Below are experts of layer 2 (counted from 0) of a mixture-of-experts language model. Rows are named router (the router's row for the expert), down (a neuron's output weights, with its number) and show model dimensions 0-191. Each number is 500 + 40 x the weight over its row's rms, rounded and kept within 0 to 999. Numbers have three digits each.
After each expert's rows: a language model's description of what the expert responds to. This comes from a sample of Wikipedia text that the model never trained on.

# expert 0
router:476478472481525510532507520578438514506545427541539469519491546472450502547544512501487509503549471571534551433467477502541461499531503509451529515506559451450538515436518496510400439503566581526494582434541475496521456510531495458469510470499485486526540440460427555518574529503485476469581524478471531469614478489508540492460454474534504509495463475511527523453452530525473516501500483529468474539576499473508575507473545384494510431450476525455437508457536532566538490496503574532448495548467499559527537572564465502477510513546519495523503534460557515573564493554571482440
down0:455488547500504535507600489489429499448452477545492572439503538518535438554568475473503526519511482555530531473540517461453509536523416479456548466501529480559515484502491452519465563487532526473544462488551574492475531511494548503523499481473490528598505535491514504528448567555432498508494522435513558521481443539539562498461494534506473490476495507449557490452498520535496512514562568482489465482465515401465417477475503549553547551451445528505561559486476511496505515446505536447437611538426570494479552574463438523481497494534496439495459453530470467516471476512595541542
down1:512505409452439506568437509487531574499495462566511528540531489542516470521442460492566469496531467426510534503498557522472447520540532589550483526509423450484499546504544472515502448456530489535512569530530484444533527509558485543457499443505555548525422539518525544491528544448517399484554519434525446475478451492499457479396478461531454489481461501459480454518471469539535485478501503536452500611533472590472502516497560469502498459493519513499498496416476442437466516466471491556516520435531449471570487469490563499505517569487539501502510510589499435512488539480426502530
down2:443460463422414539468538473486495476587530518520531566485485466510532497485491470504430499415516446473526506556550495507513543525586461475517557494513494519514491476423447570493465503505506507476499424442432512532532477480518452493525576500493486464513463453499428459511471528464460454484536519464532472497533482491465577455438465462418515544480438518475516486465440556515494461460511515487431534543436511534479547466494440504565551470529457441468475462382601545547507539528504516476486457429573500507528511517513517448502527516547543522506526513550416530506567533448456468485
down3:529485479481520525509513475478474499507557555526477532489530567515419529508503452570451528567442529471474501475519349466568486468447518504503536549501568471476439526498520464512412540417482517496479483499518557492540463489463490477535443502496497568539570494523502517545497578497518455494409514465529514537505528509472547536491466496449508499531451527515529476426417603509481490507477408528447516465548449444499408411451591484541497537498508531481477515501473493496529569611467552483516504501500514510470533513491461525491537473468493462579515478518549458536543480488546514458
down4:529467502522477502500498511505420512426547508512501506585530435473433466531445514502491513522526525506575516438490538471496449557493476480422451489531607455479566505537543491492542485518424539455453532542436576472501508516538490439501463487534484487497470516530469459493500552508460526511505577496547503566527585460474500507448488555431524530507513481566420517482535502528476397491510461444478509510496541498497565513481437515514488546469574464484480457478553496487427551513543476443572467525567530507422480564519526451574489514496557514455468490423562567450483484459437493474
Description: Word-initial fragments

# expert 10
router:435478513518500448506512409423503510530475464449537479482423513477421454483511493522482478460540463481568491531437381524470481478456473431454493490574407512491514519481475498549512474458483486610505484543453463529501506485449507573471522491533548488548490530511506490522560478492539571482531520586513527452499500571533489516454474485543419469550504491508500475526564465531430534513590585529547531469489523478515530521426490536541519444483445437521538485476431473433514518459552475508456465496503511525425511436533529575502543476451453468478468528557535492525559525533471480540
down5:490446533482491467489507526528531558502534553585519459536445526446525434454444469502450577525461567481485502480447471498515494487469461544525473509499448466466465463483491567471513387434434513501507421456502474481593502521570462499520533476460416529538468477445498494429463511513445537542543446483588534411508508484485516535477554516477502454535476480476568441489479411478548531503480489432476463496608537519490541520534499483462465417492565492534484528522564449444486528479473506534571517499413525538443495506544477501470473507517473499562515465436503514453510479504440501477
down6:569528532477546523564451495572502479514543500374473436510482586461494504547481493510514455506469574539466510549486444538487520575465533457479490507524530463455511506524564528539538436476543539509461521534474615468542495567505507518528531508436565487475488534514405502515461472521493509505426498546517452542484454521521502539468585425454537543551489462474458528536500442419511546511484453498510488519552400485522452456467444477569460471451487415481491493496496490520486582482499506454514499527499470504485490521470491545509524491518456459495582510485480514501512463611564443467
down7:500544507550532447476486510490513575498521510544415488474472503501552506540494536435514550460545496504483502589535498395448500487433464552478515483488488467505427495488489527449478556545429573500520441461425489574457490483493451438510421519495478468479486487607540471498497469504537443446504568505499553515533460581466540462547475516527492558532493484469461419491493409528503494560551516455459458464478632467502489478523494452478531464521495496473497463503520544456507453511536441509515528399511525482549526476532540466446448493467529469560497463458495497427443555474486494479
down8:353509465477477485530458541576436493541525469499482527472524509569495535459485574499556474517519448454462443454536467531474453462517439467538535465461495488571456511485513487488533490557537489455515466481541463512484504511466569491540422534402488519568499492468492535536479449509506562559525521532431479540524478490463556516512478561540479491535533498511557517486473459511463485448511506412469542524450554531531465501429470496589556507556525429487490540505449530414488492516506484510479553523446563468443476463456497529550429545482571538480454434517454479534460459429478534482
down9:450517495528463499491503515485480496441442460475580457533456533500492485554499526538508536514501522479522508482548568532471439459458446544570487502477494534443492485514515505446525503444507496484535548488455550480426608482497479534459491557526502575543520533501577459485478495506538558503536458461502534553458553598523489542466475503494486493577502537475450602494535443637514493495464463470485474455485482519508559573515505501463526513547507537530546522579532539459445480517499550562507453467459560462491519430526532510505551461451529404485426514439508476429457453531558506539
Description: Commas after nouns

# expert 4
router:474476525515550449457546481531546453444492516526464531534520485536521447510489490413483462423445482440546438498492472488491459494528448566444511562490492459446440537532486437627520502450567524517505540504462422499429496465532515547549527469457491481509460498469494477400476454517459606517581491465423482511429478507469509472457480487466498429455534509485537488476485523454506519465526490531522516510506492524543500443447573430438506511487488520408515515428603488483550492489471511489533455584546502525490485561478453453507446534538538517501453446454492495509527501487539544534
down4:482451564450500547544596549568490541509488468450557497510435471511492647578534511605581468483496536497488465482479406498548508497517450504450459499557494474532457441493523463527480503448560584470504518535501493500496551505501515520489515459512492525422538512577459472505504529464514536469476512553526570535493480476536483458533512514460435494455521519475534492554489429497570581470563493512480484465449567471506528470495544489541515484503500547487483561519475561528452532550526511535574529508539473551566462482486561566533523540537506508472534560580496527507478567490454466513
down5:518514474570469546537544505524538505522522503493504443584518446535498496499460526519572512492482425523501493534508492476518486555415493465479416537453456530526495523476451546467509526433490454463485511526450432475487492517478543449552455439509516460468513503507549551448453453461525499513534462548491462562450513461518474495548431546461491535633534488451502496493521509485460506572492553495515425481480570499475489525580472618419479522543459496513532537518407538564413526470483530556521455545493515461580529533550496500506470506445469493495500455521479534449469571585517479500
down6:464463491434491424492519491528538517555565537554457508558493490533558483480507527533516466456503535574525535510465492518466558480494457476539483490511582537509512502467484520515472530457487542494568568520474536532458445572507475499544480577528597522504467516488570476565474532573505491427414518540453481481469475536468483500530505600498530458504528504554504450514548537487504477484502464486610545482471582541479542505529519525555462421474504513455455542479499520492431436458503563469518461470444435560496504492548489469467413579545438552527493495494535507431506521566485440450
down7:558486481516480560543548554583491550558514489464464537545502520512514512491494453477521512436414428482476510506540557426460490490515477456579529490598506493544503449520472456461478455503497433550418461589467519481528560520461466543476489473506512570480554468517541490490478473525485534546476510474531462475524495570476530504491471530455549498520481457532517477449518562534491486493466486560511493573483546504461484472527497506482449492538467595589479486447437524421476515479488508624510525598468536490521476481458493464446410595518520575496495509538513475454515476515517445459
down8:445419511511497498521450505486515545477585485508548510510555533462465525483454423557458535464518474479491518494541487434541427541430501490509463507525454520520452435452429502494521496513626455521513516504540493502498509537539461508518559540475516526544598439452509490454554484519516564544473531490559481460465492508597556444468490520503462495578522525534504417513518500516565488430499451567540505556629447450509536496511493495457505523480540501554526478513488535467484444556474506515510467513451510513539510461533496555569464459581503446480533467544416544517511561502455484487
Description: Digits in years

# expert 3
router:522561464525512408482483523539466526521507463504512540527507507545449553495521505513552476471486549533536505511506614439444470469481541534477503579484500416509526501464451506573546548545524484509480503523525485448505531492518474534486430452534466526495513502551540494513517526426498519480539536501567544570566537440448487486531472511435478522553557484431450561473445431490472533517500425507545531526498507591529579463543481586491465479471551516575490487540473486494486559475467503497506476481450553405518479511449517478420504553486520584507484479470530560421547438464580500529
down0:531512533485389516484503492529536469507423530537475457470503510510475507461565513490524457440482516457541565406467536543492545494563480513497483538478543502451528463523501502501515507485483538508499524485518607538403498461582465457499489484497421544594501568501511457397443454459451399469507513431475485572414542513482501562542502479451407522458500495446534491513511471467513513544498542487467494530514568489544480495542455488491502405482437550523529508465501565446500495448499538481456528527532459499504506521504509463505488474508552501524505505507398592546510503574518467502
down1:590496477557516505479559401505464533459514547506541484509535550470494535504445454489537515530491496573533547542433589566496520475494511487516509526518531469504588541510548427510515463590563464493508571428462490514534547460517421533543570523485488495570466496454482485494517473400533466540474498475535546526533486517488555555545474490404477484523529477494462513529441519554582567478479444531479559515453531604497543463466506474532515485477446485460523505548468422483499456490523524490532445512436538529535481487585481497472536449509507510515495501498451490503463545434565535535
down2:504556457468524543464518421523539460539479471559490517508541463526492557509537485541477493464515491531531529456433438484489547527505425517458513536468473571531489481478549479528536469499428557528475533509574510557443442453514467526462483378455506535552514497475553495540492565473566527566530492461422461485510475489410526511461543498502468539506440501399530552528465421481491495477574561481499483479458522532503473542429507566482597396463519552467523485496477508474516555455538405509478462545478491465454457534499518536465556467451491503487501499481510452527496531538523425495
down3:482539480490490516493510518479540474595529490523479520552497485472466484514508544520506565600503541529539491548501508493476467474426549550441519537485472523530538521470453569538478482539512522533497486501507551483470463453533466535477502520521498500438478446467375551410475511538400474510566498535490514540556450535520446493554558458440480507488465565472537521483512537444463525548523573455518453488549472418529506462509531511470564455411521431480465479525497528509529478459545506542549545511479600552492518416545497500532519551487476515502469509567389491503449582544490547513
down4:448466579487444494469481470576545518573454449480444517539469499466487493437467596524458452500473491515464524428466478478517524555548544546522490486550470515510494547496488405542525562561439494481498511562496546483523465489511495491447511444506498513416544509494571588485472463482494470451491535540613509508497607482555515457492408489476518547523498443491472492535468434479538505501439458507451412489534521517469517545541538482477488517536464489493536499501481540431508440437474484480513507518585480476471466496434445517458530474432544527472445490453434515518447454478466462446
Description: Hyphens and articles

# expert 8
router:504561485522519461505469473432441482479510516482426566489460539490553443414441458562501476539467587514498514539422537505539535471456462470477523494546567475479437545480511428506505550509507504518471489458505457445477455402556556470460495471540499493475392548436478445540530532562457573533498497472525532512487529575525525567528490526487509509534544512495552493418460486557467528514490438547490534533458452550539527503517455415503532471527438550529471473429499410490511515568445536437466463520484479550547525503476546469466489562521490562505475486456483451518521471462524476485
down0:543459455535495479582504496514533524479509539507592457558409490510510492488517489539482519511553497509522595526506506531554498449502497482545524458486509521526566522558490499517459492471523551567542432424528480483443525462542499547411552500440521497507487444462448495496587476489448478525455457432582505430540557545479411505431475486458554452498504490525508512529502525592444519518509473516490561391527461470535564501518550495558532461501507577497534492448538432432497429461533500491512503501476558492479462443445495432497498532490477517471521542575543471451510525461482467537
down1:441449520531516510497486457485459479443557487471484530423471520458588495465517438508503551478499573525507461572512519598470516576450520485580522442519485479558511481503432503461466559542588505503555509446486523536456530438580549448540544454521559477493482423512508535456526478475446524506463551472513516490497451480501436561501519455535424450456443533472470492455471480544488477467538483490535500595562482546503489435531516442582485423493481542547542496504497546489545441487488535518413448524537491507536522505510533502499456483506482491450516509546503435507585518505586515471
down2:460449536464510510522496426493499571538547470474534444505446541427477508554441418466563550493495465521453515502497467523517552502533482520477519460454532456487489529511453455445476490538476453476455506534532518562457522574531477400534517505533549478521463557504419412442472488458513496485610561500460516490516521459478594478534446488507431475473494453506512595486490470513499536475501493520498465476471448517543590550497460486452515494480480540459520521491487409506458426470455501467531489499518463588445492528510517456506503482439464440444556477469413541549475471506421470470
down3:469491530491500486566502494460538490531519515507431489401499440478462530457544497484486517573454524509605509523509493552542448469525538466453512509491489517459468549514445574477503496489511574464521534463447486437431472539445466509479556470471501542552501499519485466521479446449535536569430514520505488510567478454564411532491522446542485479570506525382538487490480516493470507498497522517493535560498565500514486516585447473585476594471593453447530478515448497523467489479528526500534555470468485558533492451552532487401487486421579542545531510543441526535482524516499476507
down4:471510467507552485589524514481589550483456494485449419458610548478487499504535523440520575468507445454542497558582504533514488403491522578422485489564548474507534502531459460513481580528531523494552501547495510549497507511432583527506510534448459461555508550491580517501540479490460507451535533470513490513471535557485598462509486541441491519459471574502499473548516543512533433541562485520453524532515512467555489541544541470478537565510521542510522516523484470520487514471502465503569542531521528437489484547473519473568524528538459546498488548503574495489462562573460519569
Description: Verbs and head nouns

# expert 9
router:548489455538498521533506480475498499470508491497466501555487479454523547456437501456459481500469517436538529490444547436562468467451454585554480458478547513525440471449457497556524495551514456529473465579494510441510541478516546433501443518447476468504455539446481466442484513490596566449571463402518536576496557457540492584510467534454509445558489419536551575501431518521466597468545501485568480497538518549502500496543557537503502451532540515548509505485436519470507467523550471506541494550500509517517503427440503470528438496488533539551464537451456537461481474455464461535
down73:535477526498499498435479483472497513499560500405405520461548516496507492493408521552470537506450619519528447523520438476510551492504502485524466473462525475511553491456502524471483555531514593551423579561531442468483415468502573499469463527456553476438496497515513526476474400543463515481486471486442487478516527440493475518514491496514443491505495510565506492450413502554516520478543426606478514582546492558549488489546552488492617523513472509451518522538505498532502522485580444464481533443521504493512488472511481572449456477574463508487560456506469493519503466535522491490
down74:541485496467488586452492542465565491459480475549516480447449535483526509533496536549494572505499515526457502552497464524467521585525520547499565488436508444493551474575477481488566468525427562536520496513454448521457479590488495538501494477539513514443512494528523512521576511545500480522471480610481447455471522506473509509611503508482581504568482460478445487505601426494499454509427466518527496577469579473486511544470513520489534452490481502596565472493451510539427468493466545580558540513522477459527482497557536500494543397459527482488555456510476482526500472494545466495
down75:500487493482492482568489549525500536518494417454479434484494521504494484521455543505526500500550521476466518556493493505474509492482540469538487510502539454560482431505499489536503454491471539515554537446436544534478470446482515534544484486474521579544468513625506519475538491554553437562540462499479443483470467571471570526500470473541568467451500521497502475538569455491512449427478465432438463500575429450560525501501468496523537582466479420472502494500496486475477513413488535518425513514598523511510561451557521377527450547494509440470511458468457541477507480547562555437
down76:498527458498442571503457480570481540555541464457537512428520525495487532488540491495463510504558513437496501561538524506544502499402513438435470473479449513514468497431510463510543482455491463568560486484523529499475529475451454477534530534412505490584524462518475489513531466469443552455433435512561610540490461487517511510515568550480516476501502525491518485541587503590512514488457438528520514515596471539453478487558487473554508506561467474588465506496504483455519507517576506462524491510469415500491462535479434386488467501414512502548540470490518425491553475525511539455
down77:458471455516471533449497520527465519526467494465505456435529519512495525453494528601511543515493415466428498474477570509433522407486542509426511613482531442447470506514482411513465485486530495523444533444514401512490462487526521524445419568500525557440462526541534528474506495535513508512493518510499454552553543483526456515543526483510563465541473485521587418526507480576519539440528565435510480510485468552563452499437534609467559452490528498474462513506500459470510442499496506573537439529493536481522477446533442480458472528457476575518536513510480540531483532511475512491
Description: Punctuation inside tokens

# expert 1
router:436503515406518492508555480491480565566506588464432541522482495511555495464459531434458550507468468496466474496500486543514592547577521415482509553503489478477531563564531547457473435485525416480544491516483553452443472531492492475504484492543553502377447543477456478500467494413457456476496443408414508503528457446468489481528505567473403499473532559501479455480494470516576461468455496577508449526454489520520472519529542428528496567509446547413514514513500510517505473514503471499558479519563491515513532555467555527485502490503488483467444473498491499514545472502493492554
down0:497462513537476463509548579507488577501472435543483514405457464547454465452551439497500465481476479541493499548548477520452513539532555498488447586502522527523547486519502449462436481473488486527436598460496527482509546505479516456506526530583554480438452485448502564582431548546466481556505531504503461522422458533447469505504493606497460527551500502453430497451485569479502486486416493509491535453454465523527448550426485501487497505497479487488479507557533493525525490513429537592492485517513519500531514504459523535447453492416526426573453538465481463533513534513483509407
down1:477504498521469525524543540492417502474465527540574524468494461430472526495514442535463519526465535532540585501491414534426488465491532479480541515471545468553533528479514485576493488530567479485505542524480463504482502524533485495523486407513560564432520466494473518520483573537533444460529499597515515533501477502462546526544576504520494596422464530486451541495512439489549506490505458470430484519500473492609527505588448458520479528502447630575488444459584492458541459509517478525490528523459491488512523527491543499524566445464473530582502539472504548518458550480511445517
down2:508469523487480452557508473558558441460508522448464511487533464473554504457451488519488532585575564453485454531531541496496517502548493506514516552487468533483564455595501531451570557460498547513500518447471488399528513478547529509504454398485555397525462510485477477508460522447502522544480514485486495536402469590505521396540461529527511495520574536519421513482553439535553503479421544512539447504465441537454532514526551480529467480491487564522456465525548489449552483482471473486475477533445439558514527472426474524435542495519546456501526517441474518514510478498464517459
down3:493452517497547553477461468540613527467550534483517544491479545536575448494458463529419514493601423559464567535466515507487453518412445514587469543463505537467518547503511468566467534551485518558470405524456533558458469456567521502470490419476584550435451436458448507528509504502530454498469519471578451450545474521483511491482422426515514557499518545524505530501536518465442558489450534503516476491525530504504493493468513536540499445496574540562525454530503520504559477455543488460481502476492498496558536515521484486491503465445479507478456476538426441481550534499485490459
down4:476510526435534432529512473591570506464467521521569449516501521509462492495525475446432489533551441531464436461505425481469469484478502559509491512517542544538501488520519530425509476493492534515542462494509483487533453483462541558500535462521575496520500510447549464546465546456477485415433504480433503427507488581482551487506567579500503493503515515415473484496497560518507463497500620470496455450516483481464480532430479501555510457507461496479548540525503473473465440488591502473443469443462469564436536581511479514527497427440482513507462514407476517498540403554516479443
Description: List and infobox starts

# expert 2
router:477444497437454477457502562470521491430483442609532502476530576483495440484507499452484551491425573547458564467506535507541506583607468497463468527542500568510455558505445521477428509415527482510417528402428459490454498464511497483504603491479496440477552486485529552526503532557514501488508562547536459437453482536498551468497482554540522581470586454422488464465528504516450445547534499490480451530472486531496492517542463507450514565523512503511478477473516451521466509490482519504441503454514490563476454455544496486484467506482542460478459480513521480478529489583485525464
down0:514454485453464550455481479476511469494553498435530487499562463577432442517472430564578528539519542521425540569472481548455539510492531510511564468527477506480507532520532518433458488486456535450482571511442519565464516529508480509516476518584563445423476473510496471495559504519504592479450460549494563544419542572474454536531506458529483499513521527422583551497523501535503520591466516544578491555521423535498463529506450523575491559418474459446437545475521567536492486504487526514491455462427486473486474438481529535500514494510480459508527533462514541539527486520515536503
down1:481411473522482453462510473440463498423558428565508552556499557479488507476443527517481417507500509506483494522519459468494486575512545487489424414478469468534461434519493486462458530465497457510449505531556439508456501524430465452566477448489507547466532467521550496563558491516547481548412514430518508493508554467525494511507505612571514511511575459508529519545556502501393523522522480460468503496483467548455459503446519497468512466637508471517515517512550507491485540480458483523452498479504544490589488550481524515488492474496478527425462509455553518572523516477431556546
down2:463497525418526471491493426544519519394521509454491567445600546481538462408558526478493496505522512516508518489540557487517451523486465535522499467465492487456491476494492421534530492447458489530488453491428501520499521486519514540500519431433480522507476475543449481440426532495570537578501526506421464491485532480509487440540485459452489540523547438520480456454507419503465462519505487505541463495464458488550531440439556516505458483426560511470517504609469448506501492472514503450457503421419588517479463578467485520494483508481553627518520456454493550501456502492510475502
down3:479503467563520452538558534513517500459535425482536595501498503559438464531469562490458517511482501431508523533513521492468522485504431502391481491432492458479469505519498537560496468435463471526504511478492508553499525512503419466480479523485490454506505442461488491498567500529485517489537467567501528468600511414456409441505495516494429503424541562527490464456544512431504481451463560515521529492626501428556507540526502551463498558489462490454488447562473470416530526462471440542483577504551505499574514414504508526522513525515523569439510520495523493481479507567544519529
down4:523505482488499501422475552484493461487571432469506632534466535529514500521445423499517424394463495465469505454460488525510567468548455435552496490486526541502453491532523545522544444421504530497447515526516478452558546493547561526583504438510478538510425552532519452534499555522493532463418444473497488513557437473530502512555488536514480532528547465497505507484462461469424550439458548506483511522479489441500470532487464546536536494487473508565497508505444473507504450507467445546417483584518472521550575550573534523455489474548464502503509504502462474583514446532551501475
Description: Determiners and conjunctions

# expert 5
router:557552514555501498504447508513452532492469479534540506549460523514571488476471513520567456540545526505480514529485534530494520540464484599510500473527503468495489509500470495430437613539495495536517509470551537527529507514530517502497475498555497523527569514490588524516532496594478420495480546579528476568465491514561536464536456512521490519478509448519538470533445534500530479491437414541472524560456418493530527500510493411571528509536478584495519554524455430536462564494467548448431476526455520487509506458566507476504528594540461517444481462389596471460493539505504456470
down0:484478515490507491438551437415557489467543532462464513448544511484499484456535503572557413489476556466524433496514616473563498448515506516460472434562466516440472477503474535402513526474502513495496478607504543490468448451535471507464482521563523567527509463521537405537486486486505487521464483505502528509505503554511464522503517543522442557513503550555452471565460496494449498495547441497454517539494451467516525450501521525580459558439520543511478425614518461501515506487507472528482447545498484447487522529453463500466589520534552563457514494499574529513435563541465529521
down1:427480431537483469493472455505430462547495525425469533556517500498471437564505544501496491454488408529417536503455556463536478471466555555446482504471527479496507485493453533500513553500451411447499532465509611481468450516483482480468406485480490489513453523546443518487492502441555561498452462429525498439453500450444553448494542496546522519558449538493483529487457505552421527539462538517480460441532480465515527543497491478481445496448528500505442528478523506535521580444552454481492489552477525460499576500476537540472519416537526571463497541484520437471450412517540534466
down2:494525511537504484441534504466491551518524394547569553473481382488453482465535531478544526469506551546499504443444556509503499522593518457514541551457533538491502512522509422499501497472529452458437582524461459545513465533497502441430473596503471515457445482510486490557556503527477486505495453424515583496537545569442463467480569509500513566428498486492467488581430495500472540535446506528498499453516472429519467518526482480578509554491494540486482510500445478540518525574531478476520497515473482552512478480550458530510460450480463516516514466479432530528431566539425524418
down3:521444473579490545459526530476504444525479570484484462516554495487444583490508513521458467435495498440557500393486511497511536519500534466429450417467514504467476491561487475494527528433504457499577542504539482572482522605465460493496508530520443471494521520474490546523531490474580534473493526483465376480464533513430464479511472510564524482453514503541432548519493570484474449502479573479510529498532511540524475506492526546483495474557475512436515510534468482532447432456454564480492457488530504458627454461464479449577447489512474478520519500554504549530432477541551444459
down4:430474474428488489511499504519573507496481507505509527484535506483494524450486428458473417487422555455549461484485523485588486475518525535495507459510453501486464486495409482551499476487457446524462473515454504513464527525553424537457525420502482485487466504540429514479415561469497527501523530535501499427515547471491486536578540483529494474442531550499521583417556498508434443505493522497459467492514478476480471517489493582435481530421448517567497474573580503458526381469451509517554530531474460518451515510424439520498444533503496502585451439496543550546490551501449493460
Description: Prepositions and and

# expert 7
router:549489551588510514468579512505457515441516505478537500538643536479561484561492406504530441467516513513490409508514547524482477450397456471461442509519556476491505508500523574504507553455533539464456456575542407472492550439528537557477480438505477461542499558452513476519510509500509528506469486522461514526484498553524516499546465566518483498493507465497494507442492537524481530528537484517514516552441477525508538539465411509392473525465433512423509435448507483475523537549444508416497485527456493451538528485467476513534458535574541525523529481475452471502450479441478497556
down4:465525478452581565498578439469556493493531501511530497490421496517522469497491536501435487542505440469529504482538537521450533518533573443456534432545533489495495542549411529538510505475538562452403579519517548444449422482536503494524489484568496557491486461417510504424555490525476512501465507501444525498505411456492447562544465509538520525509458514501530455517507467462499454553533471553514545462504541471455481424432520471430514566507454539507537461535548527514553400498491481561466490429469543516574529536466465501477467539538508489482395525525510471499525481515475532524
down5:482583513481469452447513470476504485566575463464528450576476517506554453506471484536498548524569509468460463554476523512585468433525515547512455501491535525449466484436511552576547518443482579474520596527467467491562533492523447507480532517498526566480486517506557527455448450541586519467525498463480506505514504556511486410467495513441418468534439479559551468475497524462490461557510529512494451517473480462413512531550486502492478571448474508484503523513518441472376529523496508456532489509527461533447533488494472608482503556601501482526540519532440491531516501533476519450
down6:488476413437511507497563514550519475515523550551533432437492462556482569481455496486475527473523524513492519467526435495479522460469500522505529485488490533420496453437568477487470487430527470531464525444546468490429501494503489520555600585515476537540457482522491408443525479527511502565482481569410493477455478495503440520507521537456522501497516535444535379522542488479494463534497467481536497480441481459522543468442500443587568475520459468523500497502457495478508570563508485447483496477452455529514547506489472515508464525506463365540550510542572493478528461448569519568
down7:485488498496495478526510488554398419441519563505481488470508418502503508525564546544507499497497470532522536514475476506483512499475466577628471474474504516543503470437528499540468506540490524492460500540446502500482584472414473504413535549482471423476514463442476535529506420513467514512534505545470490578436413487448508441508578523525523523439574543501522443508499481514481481550498484500539439533474568555563495487477516473493520501564532472448571484499510483450480527542459519490524425478539470414478486432511545419480453492462459551493505428457553552560484548442500485495
down8:504527517496548555514532583428471558540450470556471547455539441514448530471563492489511478545509496483463484470533499474463509483528454508518578544537501549475529585491506495436569482514433507513563453520550512502394519506378490535487439483437491460533496500444482472439460470558522566502513484496469469571512508523441530426483563420492510569527449525456521540476505506541506506459479521538502495499465548456446501569517503501404471517491544490605515493487464502550477480497443523409465510473442498475447509454500545506486600468528493517562543482546520549511520465521462487470
Description: Table numbers

# expert 11
router:424551428489580441506461450500443491490537472436480567459518512499559517510466543516545483456545478508548532490476426542500542523457482482509517499530539555504544494450476511535506507483527475504545464559476488513519489460550544571391498510482532481509523559507470444474479505520433548467425476463517482394546520403507430494453535536472513483516475540557483441560468492551580490454488515526479486511431499508510546470487487512451479460569542521500516521537561473519568477515530480410513513457506438476471509540465501461476471593496584514455477473559434431588498497523549538505
down0:533496440485487565447474538523425560528509456525540493471490423508459463505529502462425461501539570469485500495540499522518571471467570483555538500511535524488547462487519503447425443464527483527577511548434449573517487484457569464532487516504477618407457454497555412552463528520491415566498462488523487511518510474518531466503494482471492505387474514516528501472505478486488524488465528498526461540590536436485445563492509541411564478511487461534584526527535538460484512513490538505523526484537547525444476453546478506509466496479506486476546500424544513403503546516511450461
down1:522505471532444492524507482437506530521576466493476520435467472479494495498450512521462432429468515566417510449498484482507467471495427504557464508485505507515427509532470553472467513450444459513565449456405506415463525503574527529512481486612534557498465450527534497495452488519491493459504502458586472497501532476533508456458508463532449464485455431568488420441501531484449476427562482577601456421556483504566516509505609573540440483456508436508495502552487504546484509496543495536513497502509467508514502516493503451502529494569545509534468495485528485486452487546502582537
down2:541561467514515520506538467468552426514536504508448548494553500513529450507515559498497501461534506466470537500430483428491518530486488456522552465500543482471465501521493434511493464507488558525462444519536492452457552538565485461491539508462521492456526567566577371468477439478499496448553490494479435576505483489454424531571447461565570535452494512432523551511483501548593511514508472602543524539430459543508513529498474506511391499529482485534560487596521459530459422431498537481446447509537466531523496556486476473503510473501508450520443493527539497455505558506514528484
down3:556518508482486489490454527495442484502496556473516416492546399407512422520538464557480499467537490471506520495521497570484489505558514518531540480581482615507510543493586523530491565383536483562555463457531434459492476479491536414485479485487492453479488414477472494449489442534388505498529466512487582550540422510509488519474503531578532475549490509459443503455504490476480514475527544454482506458517479535562494490566485495499522538455464505602458487557524501494474559579509514505477493413478496492478542506520510479542512510540549479477527560441543504463448497542505500511
down4:501463430532476532452491501487440525481478483545612521463505601500503540543500525502520510551556548492419523446497500438482455485509530568493535458512520433500492477503507541475527495485462481493569517531478495467479479518558575465512463531476499464534455516489464490511465487501504503496498541444531547453470502465560503518480525498490547430443455497530417524427539479481562526540536504535457565499487450458561497479488472558456544498515541579463502470463524613483473490538472461476547551486518431379504551462481513565528509487522417532449426493423539550437549533520507407501
Description: Table cell separators